From a checkpoint of a small mixture-of-experts model trained on Wikipedia.
Experts: 64 experts in each of 12 layers, 160 clamped SwiGLU neurons an expert, 2 picks a token, a softmax router.
Below are experts of layer 5 (counted from 0) of a mixture-of-experts language model. Rows are named router (the router's row for the expert), gate (a neuron's input weights, with its number), up (a neuron's input weights, with its number) and show model dimensions 0-223. Each number is 128 + 24 x the weight over its row's rms, rounded and kept within 0 to 255. Numbers have three digits each.
After each expert's rows: "comes after" lists some tokens at least twice as common just before its tokens as in all text. This comes from a sample of Wikipedia text that the model never trained on. Tokens count by the router's weight.

# expert 17
router:149153092150156156113093104103153151150124097106166152123153111156108143153149110152154151151152107109112099150114157157155158107151146152130142133101097105103151106147104161155155098161098160097159157158147107153155155147149101089101163107129108150152122109154096144150108150113153106098095100107152103102123154156155106113100152104101157160155099111115142146155104131100150153112100104108097125114106098108135105114086152107150149089106103107104160164147118158147110120132110098112112156141108105103113113101154154108104119090110110151153162109147108160158145096125157152157103129096104104113103106106146110151157150162102123111156153135157154156158145100146105107111097
gate0:130156112111124162119126121120131136152169097109151153142135096151082128133165119139124139143141109102097118157125144146145170127146171160147164092088093113099145100135101162132163108128090136110157153134126101139144163158161080093095138108106101165171119145137092128125094162092144106120089093092170096098130134141116102127107139095119172137165099106098140161140118095129161138118088094116100125103118119120158122094115145094164133113110128114099138163155117129157113150134119111123110146139145113112098140110138153078106143102090119175162149114153131148160141103131149148151122115134133123096086125111165125154164144162106130107169153141150163162150149098150124096096108
up0:110156114156124112142136154122113129136170107167152125127078117108089106150157097114167106144158126103121117104148165136137165133087094138140156093120120156130132170089131136123119108134119146115125153133085130081118141148158093123167110103164099125106144139106103135125123130142120116150162096152128108117164142120118138087122096154103162114106109088175120155130107092136143122107122142179128126142159156126145120113104104136091111192081125121112156105113144129125144112101166097159144196142171109127118157121092159091145144086140124136147109103160151138112107127142110136159114110167147077140125108101153137113104121153151171161120153095148145118160144083138146123151173
gate1:146159091126177157113100108141162150139143117144136136115145098157125130141143165116162116121121159090112107121122081130169115148146141156143109093103098120114129099137154098118099099128128152109163138135172089147130097110136115118126149103127163139108142201141084116174117157128139121101107110122126110124137143120159095102109096074125116172162114132088157141113113108087150120094147157110119107111105128097134114122111173134147101108117116111092153103159087124095097100134158141226132139130138129133114182156128116135114094150070126076151138117129143148132142111149157124127138162100150126138115094111156166159150123134110128129116140109139163130143150115144131130091138
up1:146123106111138107116118143160174085151156118093095124094140129111107142153109143155145132149139146090103131097102126113126161124155093083117118076099099119150151110158182133143088157118139134133154163105120123149109135099146117135165149098071154161095116142114147116144105133170121127159130121111107154157078118081140115127156114140149133136145123081135134145103180102142171107145120170104131125132179151134147139117162143157143104120121162096133139146128154106162155128135085165091095132129092113137117114127098103153157109173090127143110093114090108153118133134141131130128121130147118085168139118083121098141102137096133162137140102173148128082103100116118124099122091
gate2:140139088123139158109107091097104149146143118128134174140171114166124145141167115143143127169142079098080100158098145138147144108174141129135167131125129117132136125136131169177157108143108173095134144152103102110155139139143108112139162123111120158141127130136097122154100136098157111137100105123149111103148152133148118122107154130075149155151118137117171144147117113091168141087084110112099122063096112094131088107108141113185160139103129124121163149155124159168109122130110115135116159147112091115090153127175129109122132105100102111154139100165135151133119091146163144145116136126134117100132101119136162149125152167075142084140145144165143128136161101150083117122132
up2:142135175124110140141117134104180090116102120147142133142115154125095166108128135148112125096143170138116092123100102094157137130114166139152096096114174148143156110136133121112106103125093119127134152143119106182170122112082139096115122101122140151100085212163122148118157116137104156126146112095156147147094103122091118106140143148120128099127106101109156089164144124078146144128137170105138138110133099146095127119145114112154075086146108120138153108114122139135139141131127117165134140170156150143120148119143095099133148108087119123117112157118092128150168088148134142143104102091139094139139148101177167139125148109171149146126152077136096105152138141088127106153103
comes after: " ", " |", "197", "200", "r", "201"

# expert 21
router:150145110085147142157098117102148157151130113121156145165152106159107150154158138148091141154158098108107102146108140144156162102146155155133160133106115107132146103154106152160112104150104162093164140155104102156157154151146106100102136104183105162142142157165096152145103148096153112111092102102146100106125151148151111103097165105118154152133111134091146152154092132110151158109102123115107144101103097107132098100105153105155156107103109130099146103149097149155110128097105102120121155152105091114098126110160151110106155109097105144147146109154101151147154105085147155157107124125118112110100107101152114148147153158110156107148149114159163165160165113157115112105108
gate3:156161124103155167091090108090144138137132093108154152156161119156114167157141115119125147169135109124076106128098110146149123123147132148139163117097105112099147105154128128155155103141098162105144121158137114159161138136133122132098147106090109160156157144142114153162093170127154105119123110106146097111123149149126092099099143088120158144123087142100151169137110085109133143102090139105127138100101097096172118117097181084156157126093111113099156131133119141162080138099111117146087163136123118106094130116170140133140132109107102147154138110164105164139155085128135134140127136131084094114105106114148150159156138176114117101160142147159137152130122117131098123090096
up3:122138097146135109135097109110085101129105113135105116169131098156113121119130123153116128141162117118158127107094177152121118156155126089112141098129113125079118120114175171152131115167101155129131113124095130094104191181146137123092119155138146110124125132155078107151133162132159116151110111092128084112153084146119126103154104113088137111142131132111130099155096150142169105087117126124102147155121103166146107130105131121100109130129122139135132077126129129079121090180142129179077138131133134135133162133108137084158093144165140104130093142109112125105119102106107122108104190085106146109113097140141154149140166101116103142133129092122146091181124117104098112118116
gate4:150150119109130167083123099078142138181140127110136132165130106144117167132167104128127139134134105080139087123086110135139152096127144173143162142121132118118166090129133149170108110154112142120133137149091100143145164151160107077112131126100116153151112105132112150152079158116177129082111080093131127097151150161092122120126132127104146144163094110092137138157106125107138126100111108106127153119110115100131114108124130083152138104137104091127161112123074160120100138109135099139103186156122096097126175104174135118089156128119118139155147120145107138142145115139140141131123150133105116097140107134137148141152133159136163112160162128137188131164175111151112102099105
up4:156127157117164157074153108108159111125122117130155128145124168148103139127112065114105104138120124081136128084108085140131134110100147148129125145163161114131156102160139104158129113115098122145134110139056140162110143126163103121144150134117109130124137113108096141120068125110190153093119132070147136109143084111110116083144124161092133107164122100138096142111139136105131111114107123096099138137118103153174125151130099109165136121168108103156157111109063160124142118091134143094157162117120149108119165125100106096088096119119152141135140135160134165116170134141105102137142151129106109112160133125080148117142101114141152136154097094089150139144127150149150135122116
gate5:122159108142148138103110117131140147164122132127159145143133105147073128155137161143160155151143128101098135152080130167149186122134167141120148101112089105095171133146130161131153120136114171109153152116127108116163144146174097095133153085123117164164102132126102151142079158127136111142120114131155113083111116149103118105105159120151127143152107114099143170153113116133154132107125122091107146120102125097115092116110138094134165120084113102078130139154098152118115164139126093138094148120132109112108129121150155104137170092110083144146141081147073168163138141135126135171123105118113124095118108126151118153177155160101164111161155150140167136162121104119094114115114
up5:104094106126116145144130095130080134141132094150110131098094139133123107152126181136097091105145125110091079148134109128160136096105106173083093125099116124134092146116155080102165128137140159161158115131121134138160125155123127149136153094126147130111125113146143146096103178143126092175116096124147125110126140137178103161109096123177124122168141122112098134107130080102127135112146160150143163096111111089172149091144184132156172092106136152144142157103153100126130114133125149133154091121104124155111103106118120105102112098180161102142136093118103105146103116156151108160156124109111114131114167156158148105095173135157155110146103130117130147146134130130146119088131
comes after: "–", " ", ".", "201", "200", "%"

# expert 53
router:145159111150154144116098106102154153138134107113159156095156100159110153144148136148145160142156105093102096148101135147138153103152158142134151132096115103125160096144103149151129109160102159105150158171152111154146149151161106110105161090105107157155108131142108152148093152100165108139093106114153104093165151146123105101105145110101161154155105163105155143148098110096151156102108109106098123103104101100122100100099150106162139123100113143098165105150110150146094141141097108143130160150100109110091145103141155094107109107109108149153149105152104163148151093156159158157107107131101103106103108106151123157150144155111108102147151119149153153150148106156102088114101
gate0:121144084099125162103116096123165152166173115118159131145179085147105150155162113161128164134151098133127101166115153166173149126169129153121139138120102113110160102146123122128147100140107154123175156145128113157142149142134124105093146098145106137159090152144094137155121144094158132128120117107144112097103140132111112138118154124116140128155123111137165142136097122095151160121103101120113114113078086087143100126116130104158136144097110123096134116156100141135110152107113108160117139158133092102096140110146125107092138118091111143172135092154110141158162109170149159167100095104093082108099108104147128152170161137103114127169122149151162147163154087139088119133105
up0:070174111109145119096095079117163158168095079099141094128173114138099113106096157159106097140145124144137124143134151159120131144119124157099149143129131132094131129121150122169171112124145148112134148148103118125144124109121111108091137078159084100126103149163096143133085116119150161122103078104151132093160164142097136140098140130184109142113109079116154166139186119071126101092141130124128107148125143121107084114148102114102115136126135100094108118139108138121130154118180125168133139121130112128118117100123115089133136162125111127113149078146092123135125134169137140123137121110152136152142169104097165118130142157118151148160128148100179126140127144146086125131163
gate1:143159115083126142074131108107145163135156141114139145155140107124134156148131108162124120134149087089104109149126129163142143106179126146109132151109118099137146119130118152166146099154129154108151150164104087125179162126145120087110159124127096125126132151132126136149086147099182071112129120113144113116138121137117116112117126117086115158133109113111161151131104123100149141115098130115093134102100108096152111091110109103177151093107123107089149118117136128139109156133130103129121151130138104082105102105137122131113160101093115140162169089153099149179124094159158156165106143128090114125129110095155153147127148143102125107151158170155176151163163118164125079117075
up1:127129127084105129106115099150131130125135138127142088170157123130127158159088095138131094108137130094093128141111143133132146163146106144082133171090126131106110169116131161160116125143164108143148143141091106104162124141126121132119120142108141111139142141135133101110146185164162063113108117116157156135166086142075136128118144115084089137139144166093106146097104139113108120110160143120093141115125116151194137114117123140146162109143129091140132090107121143141117148124148106117141104138093094098100072127106132111142200151099116140131177140165140145147116114210104120132112143155102127099122132135127142114141101184145132121169114161131139118158128106164116123129122
gate2:145141126093132127133107122098129124141154103104157152164156103148111158151142125146147140145170110122127106166105136140153155112150148152125142119091112102131144118154091132148135112155111155108146162151100091132145144165150127090112170085107096165142111135150131132159111120115122125129083100106152085090104166133124098104115156088079147125131116125121157136166104096135149146111104142094111132098105119108127102085100140101134173129120092102087130117164126159156103140093107092151101123155091108090116128120142149080086136097109133154154140094169107168146129119155147157159125130112106107085122105097152131161161143151119145079158159133139149129156137113135083076102126
up2:158170120184150159124114087137121200128137148134120152142122142153136121168161128149158126175114120094114117101142117092157117171120154099130162101131129112143158101112157161166110109097135130140118130099127126100135125098111125141146128140094123119156147160152130105097124112155120098135091133126148105131144110127102104174091129168154157174142120071082136129143094176103143145121114110099126145123143110102092148143135123154123102140115139083071163123091141161111123145162091128109144162109107135097152170138158139103116153118090109157140159134125128136134152108104131105129165118094129139137091129140149135162173164114158138078147139124157149139173145119143138143128173
comes after: ".", ".\n\n", " in", " for", " was", ")."

# expert 42
router:146148104125159150133099112112155144157121104123150150113165105153110145159152149153149154146152111095104112149095121159152156104148155147107158137107109113146148096155103155153133109147103168109144148153122097155161150156153106107099154092161102160148148148157094144146109156102162103096094098112150103105111158155119107104089161105112157151146106132107150151153113166098152150105101137113104162106109107100108105103102141111162132108096113132094144110152107156111110139139104113125137151145115087110098117103154149102101170110097107145151159102142104146157147101149145154155107153107106110105104101113152136148148147149111151105157156160157156164161164099153096085107097
gate3:160129110143117147135119092132123098137162115110161143125158134137122123121162140147066116142149123119099129156074162117106106079160129157152160133097153122130155122151150138137141119143120163106120143145165102147136142166165102134132134102146097154159156146149131186173107125129122100140124120110150093134159100165157060110126132143096121129129121144133153143181124123115139170125076090091100156115142110101122140125115136118125138112081166130098156067123122138131121117105097111166139165166139119133115149099141120161154113137109127161138148110122138119109153114095148158160098124184093147093159117130153152168126168130094124115134165143117140141179114137136110091091112
up3:152129121118174110113119141093141117124148125093176123153156157146121147133126113115159136113143095106175163155150091174190149152149147144188133111117129096102147141127182137160133123160089135130142173107091097096105120098149128134136183110090154174109124137105112128099089110082117133109116138125151115085099153137085160119099149116114120126120113100117122116096140130133113103112149175123137148119101083149111069143111118142192156144101093137120103134151086120107103146160136112090130145133122126107090138148137131101104121115127159084137153109115145133139092124134155143134121160121126082129143159138166140143122139146143164119142134160133128154107126160139125088164113
gate4:138162119096133162129116130119128144135167103131155158135145118132111173171142113140139158135146117071119112168120101149126143113129161160142140127099119087138150134157135142168145123144081146089136152153136096175150172141167107101084156081092084155166149151155092152144127135077153115157105101088146084080124135127128106108104155083099139150142120111093146128139060135122160159093124093150114140114101119120175104093099155099137127109087105109113160130138135135167113148104101121121128131146121125103116120127148143117139136120102100130138148111153111145151139116115158144141095128105127106111102116083163143118155156148119141112161163132153160150148155110152098104128136
up4:116124115150169165106094145154154101139104135137102120153130136139107160113159120139094082123116085126102149138131074134099168114140109128114139133102091150125140094097121164135172128147155109127135134152151142089142134130115110139143121105141157172153052143101150151152113150142135184157095156158082148121141172112139135141098141103126125164113115121109104116137138109114143179116116090116178137150134123107150100143105126152163156162113142123150140106114125098131120132109129131165069141104123105143126194096162131126120161088145130106141156118084157153152115099170144126159153121127144096116091107122110126136092121088110151120125140082167134095143143152129160134161113
gate5:143152114132157137130106124116132142138131080130175140148156112134121142150136105164132163126164117102122099148119109152178154121145143128162157080108126101103151115158096122161153087160109160106151138174103118142145154134131100099092158124098104144167122145139127141150104147114155108100099096114149083108139151147138118120101129123118143163160096106081153172138102133118145129112125125089125139135078085099140105097115144103143152115128079124093166125136129144152105162114100129167107168136113110114104136088135170124151124122111108140167126112147112139162144120163155157132093121094121107105099120112149140150157160162098123070168126136156169135170145105184114112106116
up5:153132144146148115106130088140106133086118113121116117154120099132139148151099085172115186132141119115126078158109127125139127135155142124139120124166160094110132147120089127148186130158091112103156080140092134186119139105125133147126128110152133099143126123142130106098136121112160089154087133101184105139168105108117148137126089144178102116150140131120148138170117125136115123146128114109083123121120104134163117107109120118130158106110106129132139145088190114130097137127149141149109107165147143098137140156121087113129091158122137135168139115160136119095155166106160084105107166153094103086098132099121115158154116120128089104123119113186092150092181116101110128147139
comes after: " ", " |", ";", ".", "|", " November"

# expert 46
router:153160106097157149143115118105153145154115105110153150136156104162106158150146131157144156151152096111107111157103203152148149101148160157135155153095113108150154102151111155145126094145088157096151162147141102153162150149151106099110153095156111158146121137158100143155110146109150105128114112101163111105129148146113106105107152109106142159151101167113145151157097102096152158112108137104105172108109104107142096091094145108150125097110098100096161115157107156120105114114117106124131154149107112106089096095148147104107153097113107146153152106151102143162144110139150158156116135126112106099115101105156153152155142144107114097147157146158158149159144104148107103108097
gate1:149172121141179139109122084128124138088140090088150133148087164107132135154122097143127168111138112129132100136131109123115132099109156140124128143111131104151114141138131148156159108137150197120124153153117153115159157160169124093086120126070127111110112167098150175146093153096136138110119130137111141118148082135115102074136126149123155123138102140101117108152139116145169112134128122126122144142103091118131114133146137131096160099149103108118157155122116124112147163168092167132162088132122095158116139134133205091125103117113136144126134105111079131104122130212130150171146151103110089135126130119158162144137130126152126125122143131180102129178113104130113092110125
up1:173167111117122156110082128108153141154138116119163157160154114133096161146151148109080146141143086082132103116125111164151142128137160107120134129099148121120139123167134118137102084143086162148135153171106118135136137160176117115103145097150106158142115173146118167164109138099139131169110085120151129088117121152096126093120149122133143160146103151122167125162136129113157166103112175105150131138129097118135106123112126100163152109114080112121134166162141133116106135108123101120160160164106110142129132114137194099106108122095131162141150093128104139161145109113123182163135133115100080104147110090173162120134162147128134096139161119156125164156138119130115103139127
gate2:113110134128115139158117142129123114146160141148139130112114147099110106101163083096148172144129123143122104160092108115126100112116163116140111076147084137077090172155133165137163122155110156113113152116133130133150157138131125116142098127080126101146092128108092156119128114105133121190137135084117125092114144100110139117140087101109082083088151121150166103108135142124102122152132127127143136137128148136097137144113116138138126178161154128095141165170169155118111095142126098120139175148130095109146181121121090103129063145174111106107164112147100110129130127068087120138107069149115114121098146130101109147103158162125142141137127152121144122130087127121128124165119
up2:166150125087120132118166110112138124152137106123111126142132145112141116116121088183103125120139138134132108115112122128107150122130136137152142123088104104073120078107101134146141146147113099135107130107156096148101184093134138092123165138180151129120092125149106105107162093096152144132092135130110147145073122140203114149112130144135157165145109139117140125118103167052110150151123123122142109168128144119136098117134123138165151107121125139155112089118155129155110160130188124153099133097102144133122143130141108132134168115102123122116160132153122144172110130090149121116157147106107089147128101146163100158140131163101073088121134062116111148141160115110121142092089
gate3:156161080093156133091112108077147146125136119083127128105156111129092156165144118168156157161148123090099122156105134135123155087166122159147174132118125139128137121150112158162169119161093129106146142168131102135185172137161118102134154123096118145152099139139131139153121152121175122127101097120144126112132124153127129117104176114131177147171117125113176177147091107080128156113115128099112154078093107082141101101107143107159159116112134116113164132151119152138104137102100109135136165140088099115104119100165133096101133110127106156136152101146116167136151092143131156147107103111103127126098097137134162154150136128114140102152150121134143163154149111137118122119120
up3:146132099160130134171162139096148153114097130170079144140136141137137128123127134114142122144150158164102157161122101155121146127154140166094163091118126176152116097126165123102126150125112152073136117184105113165135145168099141128097153114082121096142159128107122114073122140118154101126137168154110113166091120112130119134144150150087120130116103116091107138143176107124144124124137074125162118099127083135125152133090111153125132108136083137122133095108159081116101146127156083174106124156148124133121136136094150098114184121158110133158109151112137106144124080148144079115137120179121132139080116123129119161116110109075112138109148114100110134132111103126141161113137
comes after: " |", " the", " in", ":", " to", " a"

# expert 38
router:153153113142146157164095105093154151151121102129151151144154110158101149154152127144117149150158105101109106146097130142159158114149141150081159162108116114124148108154101152150094099153101162090150150154150102150162142153148106103104155103122107156148156115164096154149093153104157110083111109104158106113135151144131105107113143105111160150150106163113144147154094125100150151097109159103103145108105101103113084116107143100159104115107103099112159063144117147095100122126109107099144153147112099113097099118152148109099150093102113149148150116147099158159154113112144154138107153123110108111104107110158169153152148150107137095163148143156152150144157110151107102114102
gate5:138141102122158148117112115110156127166125124099156139134159114155103148143141095134132170173134097110113113161087115165153168112134149140142179102122114108143159106150119145149128111173103126092156157135095113170157169153160116100102157111100118176146118133163107148160106135095133111144114106111133110116120122145113070081127159102112144140140131131089147164149106106132153145078109105072118132120123109110146092094117143086142165121099122109092143159149124136145102147145072091131143133150096088119116137117143150135109162115131113155153145116146123134133160086120154133165094122105125122102122110114163115124167150169125134109139168135154154182163146123148109116103090
up5:108143104112142119146138131120152098150161102100165141185097117138103135130099173108140140143121128133147139155130148106113079115133085090101156125108110115144110100107124138169141113134148126142118097118142160133127153131129128160099169154095091150114127139170098147155088101102117094133111087095125110153124117130077116110144146101103122125117125127124102103138136196153147124146097116105110109134110150072150115144098169152129155126131113151142103133123154169105159127112117138146134115206103141133111146106141083142109145068145095143112123125109122106128142138113114131166144162133109129108091089157092029128162123151121096148149135112144144120137156131155129131104145
gate6:157180110094127180138078134121132164133146088115175122134129121150130141142172093147135157151130119085080094120126148129118160110141168173151141136106099105109137101150100136173153112178090140111166155144119112177151124165161128133077120122135113156142102113137127129142096135113138095173113111129166116124095122116101105106097154116123145123155106116114174145145104125076140124097115157114126112115107135111116102107113139103145133116083099110109135097127131168136103150089116095125114139146119131107102141128155156115101143107128100151124152122141133182153149087043133158130116133117108094130100096103148104128129130128132125096153140126140146139164180122125109123090135
up6:119128144080112148158109137097104137123090133125139121105162147097150110153130136155164128154106111105071113135145129099133135121181143150116137136116133091154135126127116125132146148123111152148153125126137129161151127204121123152086140149159092099111133175098159133171066188140096150141129126118170115113090137134057143132146113067144132101124080163111152116168135091107140135093167170140104140121100124110131085134140108156134169117115155133150109111120117165121120138103099121129110160112097157100093105116170128141137103150131118123122158127153124120112137140098126133121107119048134122148114137146150095145113161098127133137132117095132118130167149110124125127098090
gate7:167167101115142167106093095109132127134125096098162154148166101171115141140145094151121166157163122102083099158131126148146156118132144143124159107107109129115140125165108138149147115170091180127133154137144116145135170154151111103129165081132128141122114104139095162166129124085155087132126077097158105087115163156123120105083125096123156164135099121110155132160124119115160166113114134131120147099087106114168114123085169107143131100090110106105164134141129150142108148104120097102103131123112117117099127113131149104129139100104112173124144084144115133135141115156129148157088121132102091118111099092151161132157135163123116126138162163169165157155153110149125118135118
up7:139157113115096117131083133136143147161149128124162131156119087119120122120139144074116125134161121130106146140157116139116165092079119176098125111087140140196148107174107119140154133115141176104117114112131145115141126111096130105119176131149130144118121109144161143152141128114096118082161118151088098126148161085059113128129088096118114091135088154153117077125128177131164141076136121140150150098112134121125112133150180111096128104116082141154112103172095096094136098127143110106138129161121164120129103121116170118161126134116139162132085096120143141140120107131130159152130139102107102141133179115121142092141100160138133119125142120116129129100158127109096167156154
comes after: ".", " the", " is", " as", " a", " was"

# expert 32
router:149139109154143150127110114109148148160109113123145152116167096152099161150152119148118143158161098098096111144101075160153162102149151162146149157098112101160149098156116156147126101148103157090154148164133105150165150152159098108112160110156112153144107141158101141152117145103149103127107089113143108087123147145160102100103166103108150144147102133104151155148099131103152165109107130112116115104099102105098109109099155101153114153117093127095160134149106152112097113182108100136179143144113093102100112106142152104114123105107111152150161111150105147145155101122141162160105117114111101103111102105153132151151153136105118096154159109151151147158165107148110097105108
gate3:121133099111103162124107147137148104147182129121111115165098102106149129115114153127136128119170098098129095142123127169122146112108152164124132132109104187151103140146148102123111114160086126103139172133184142135123125155141132137118144132106129131106129107133082155109089130181130123039115115142109139109204116147143066115098105126097128118118133145096112160143159140100121178128141127121103150092113100083128128137144129122109134122134116150131110134164129127151114142099133104057131125171150145142100103106125126126114114128149153088112114127178092175131109142134100143133122116092122129117131111099136167155159155149103179105107100161121146138147119167139112116118161
up3:129159117068133152069099110128107140162154127134125176163135116176089137145132088120134156113134088111082103143090094122148130140130131125130143125136130098170131100131144142180198138129108140118126153121095128159127131156158143104101121092141129139140139087150139106152122142091153123122101111134125086125085114127105072110120141128086155168123109103136136145127126098138128123125099150116116141101099113121110106122091136128156116150119110074096128091122118141112091113103114109128096114116110115111113103140120138125144171091091111181191135114109114160165151127170160149132117154129139103163112091115150122143137137113095158136170157146166129140164154115164127134099158
gate4:139108088137124160131128109144153122131147154092152201117108135124119119150136116146156152159125100127129073165105131136123112066151121175101143157096107089142173111115139141125161128131145173126135117167133139115108141130159149095135168132147109123164112118167098098129141122116135059130123138145125116116120144129150085093098128099126133136131115118123120154133142168140132133116136132087141134143105108145135087115092152143128139103145118159111145151157098126129103108088113083101111151123088092135124111116169173118162163119124087166156143115145087171122180129177167139143120160113128114125155128114155136120178143127077093128136117146128123110142108083137080133095098
up4:113083146095143152135117147112149086131131123113140151083102130130142158155152165121100156095112154120122130162161165103099127145165096110099138133109138079135123122098169121110180106145155152122112108154140139105094110138127131125140133169156121125156117150101104100103156103135122084111114154119087119148140163145167115121126114122127121139123128123119142122142135157172109112098122197108144197140160137081176087136123164128148139129092135134144133129151198149130097159145159148151110109088103125141104116124110126135122155143159125103163167109116142105118123148144182153113160176127123082151142135170147152130095121116089104148117156153123155103120122114135119102157109
gate5:135122089100138127123101125097131140124130122116164149127135114129099139148162117149159151162138118098116118129111095172135148094177142146135174098093116141114160106155117144153146136146116151106141149179100107138166138139153114109105158109116100176115121146155103160129105126096129105148130107103143090107067192154107111074102135130126149138139088108116151127151121138115160130095090095113113141105091124134177127085121158117177168143122124102105172135167112145145088161123110125113114151165083088133091160119156140117118161125112115143130150092164107159146151124129140140145100084096105110136111095098139137148135134124082116112130156145163146149127152118121105091095113
up5:174084141111096152139172148144118115104111123146163092102153149133099120124116114133118124132159133128081169166104092137099163118166157117111094124088113133130138108126131110116105130117120123130140116108116089174139122129115128148111174108158127116097127153133144143125095130166139091136152103095161153126124182127089158091133163120157109094126109143118143109137122111108165086104149090130144162125135136139129120131114171122122157152093159104132136156115111145144111162109158151119148105137109110121118170091122104106065164101108103145106134098115100137112152099152145100093115063173158126130148135148101116166142176135138160103156115111080147179106148133093112119143120
comes after: " |", "\"", "4", "2", "5", " Ch"

# expert 19
router:141152100133157146120093105106147146153133108122151154173150104159102150151154120154135164153150094106107107147114098168154162111154147152136158127103100101140146103154097152160147103158094158091157150164141101147164169153158105091099154098109105160145107146165105146145109147105156104143096100109151108094137140151121105100097152097115145147146101117106155157150108151099155166105105135106106104102108090106126100101106145111159142148101109144108141111153104145125111130136109108160130147148111106107103114105156148102098144103098093152153136100155108149152163107126146149167107142144101114095106108108147147158149152149108116090147145124159157148160170105154111097111105
gate1:162157107121147177129130115113135151150146102114139148141144094158123187139155112139152159130155085108129094133095128141142174079127157147140146123113096080138158075136119138168135099180104148089149144137124094146154152153179123095098156100122092152147105154168104117143121115086139107109094138114159107116133124155108086134123123095113151148143103130104167141126120119104152180133103107097086141103099073112123097093106134136143147129113097111120125119146125130130112137109118093118107129153128111121127153110141153123105132117087110143164158128129100131163138100135161153164107129100123138122121131145141128149171172178096148100147131142143144156158192128158102115113131
up1:071135089133108130117109109107112082151106100141133156171143126150134122167139068090138124167149135100111153122125144179130110145166179162096109114120153102149174099125115102155135156111155139114153102152153143123106130133109161119152116086095110101118113147156153137149099137145137106112117152130164103106127171161162115157108125144109104156151104117133110147148135067091165101167146150152150156118158129147119137112116146102148128141113112119131130093151124125155102091180186135157131128144154089119155085143093091122110130144158124138112130106121118125166129121152111126121084119100126142090116147132107082110099132122171141114123158128139114155128156115143071157137116
gate2:142150107104164157129127115114154145142127098129147138123150101131091161153163078163128173156146134113126102125109104160156130107169142157131145104126096112099129084162108163138159124169102149102144148162137093144177128137151100087099144088109109156176139095137092160148120119117159089124106129127152126087095165130117135127096141072119151166149100150117130170125121122147143146091133109110088108080094107106129100103111174101161104150092113105100152141143111145135120143104105095121102134122147124121111153111161138132102134097074136120119175121130095165128145114144144143148111084114105102104097127126145143124151140159102145111141149134155131138148140131153080089117107
up2:159104120121091148133162100164159111151132142124098126153118131142147159191160140138098131155117102156140129155106164079134131117170133117127130141104128108124162134122117171143087141110163113142147118133130129124137130097163127124143157128101112126101113138125107129161139140133126112136127135116146102096170106107138152115114113085149141116108096086110127145168127124111142135136105103116161195130121104094117111142092091142151136072082161167118133108145062127144114181139106171114097147178103158113151103093159109139106131094120155132091089095114129094137103114108081110102111117122145120118083086118133175133139140137151120150128123145117165166094105162134118136102170
gate3:153160093099166181112098123119165132168156108100144136149141123148130144161150129142157159169154111085106095143104123133157159119129158150156148117111096098103169133153110145149120107133113166093164152172120093158153147132122122095123142094086124170159095162134087139155109132134178105101108122121167126113140156168146114110112158124119151164150099088086158148164086138109154141133082140122097129118092093114128105088099126099153170140104100125102136133139125168151126144118119121136119152146104127111100152100154133116096152087126111152148126084135112141132137106136170162159134131102133098118107127098136136148141161128125146082125161164126156138143135111139113106105112
up3:166106124163131108181117092102112130112107144073138102141164130169087136104167101137155115121128147117099091121140138096145158139142136112156166089128149150105102119102121155154103180150151125099111106112140086165127119137125118133105160117139105157143132117166112121173132117152109116102119141138113102081107155167098145111097162131084155153098101155154140132098113143110112155128135117129096141144137138139140100117157154153117129123090136085101184109098127129145128166101158066131136144131121100108154130112106139134140108127098057127125143142143104133161165151136123141138149122103130089131125168145184102150138137127100174100144108132182133116108138088131153106119122
comes after: " |", "201", "200", " in", "199", "196"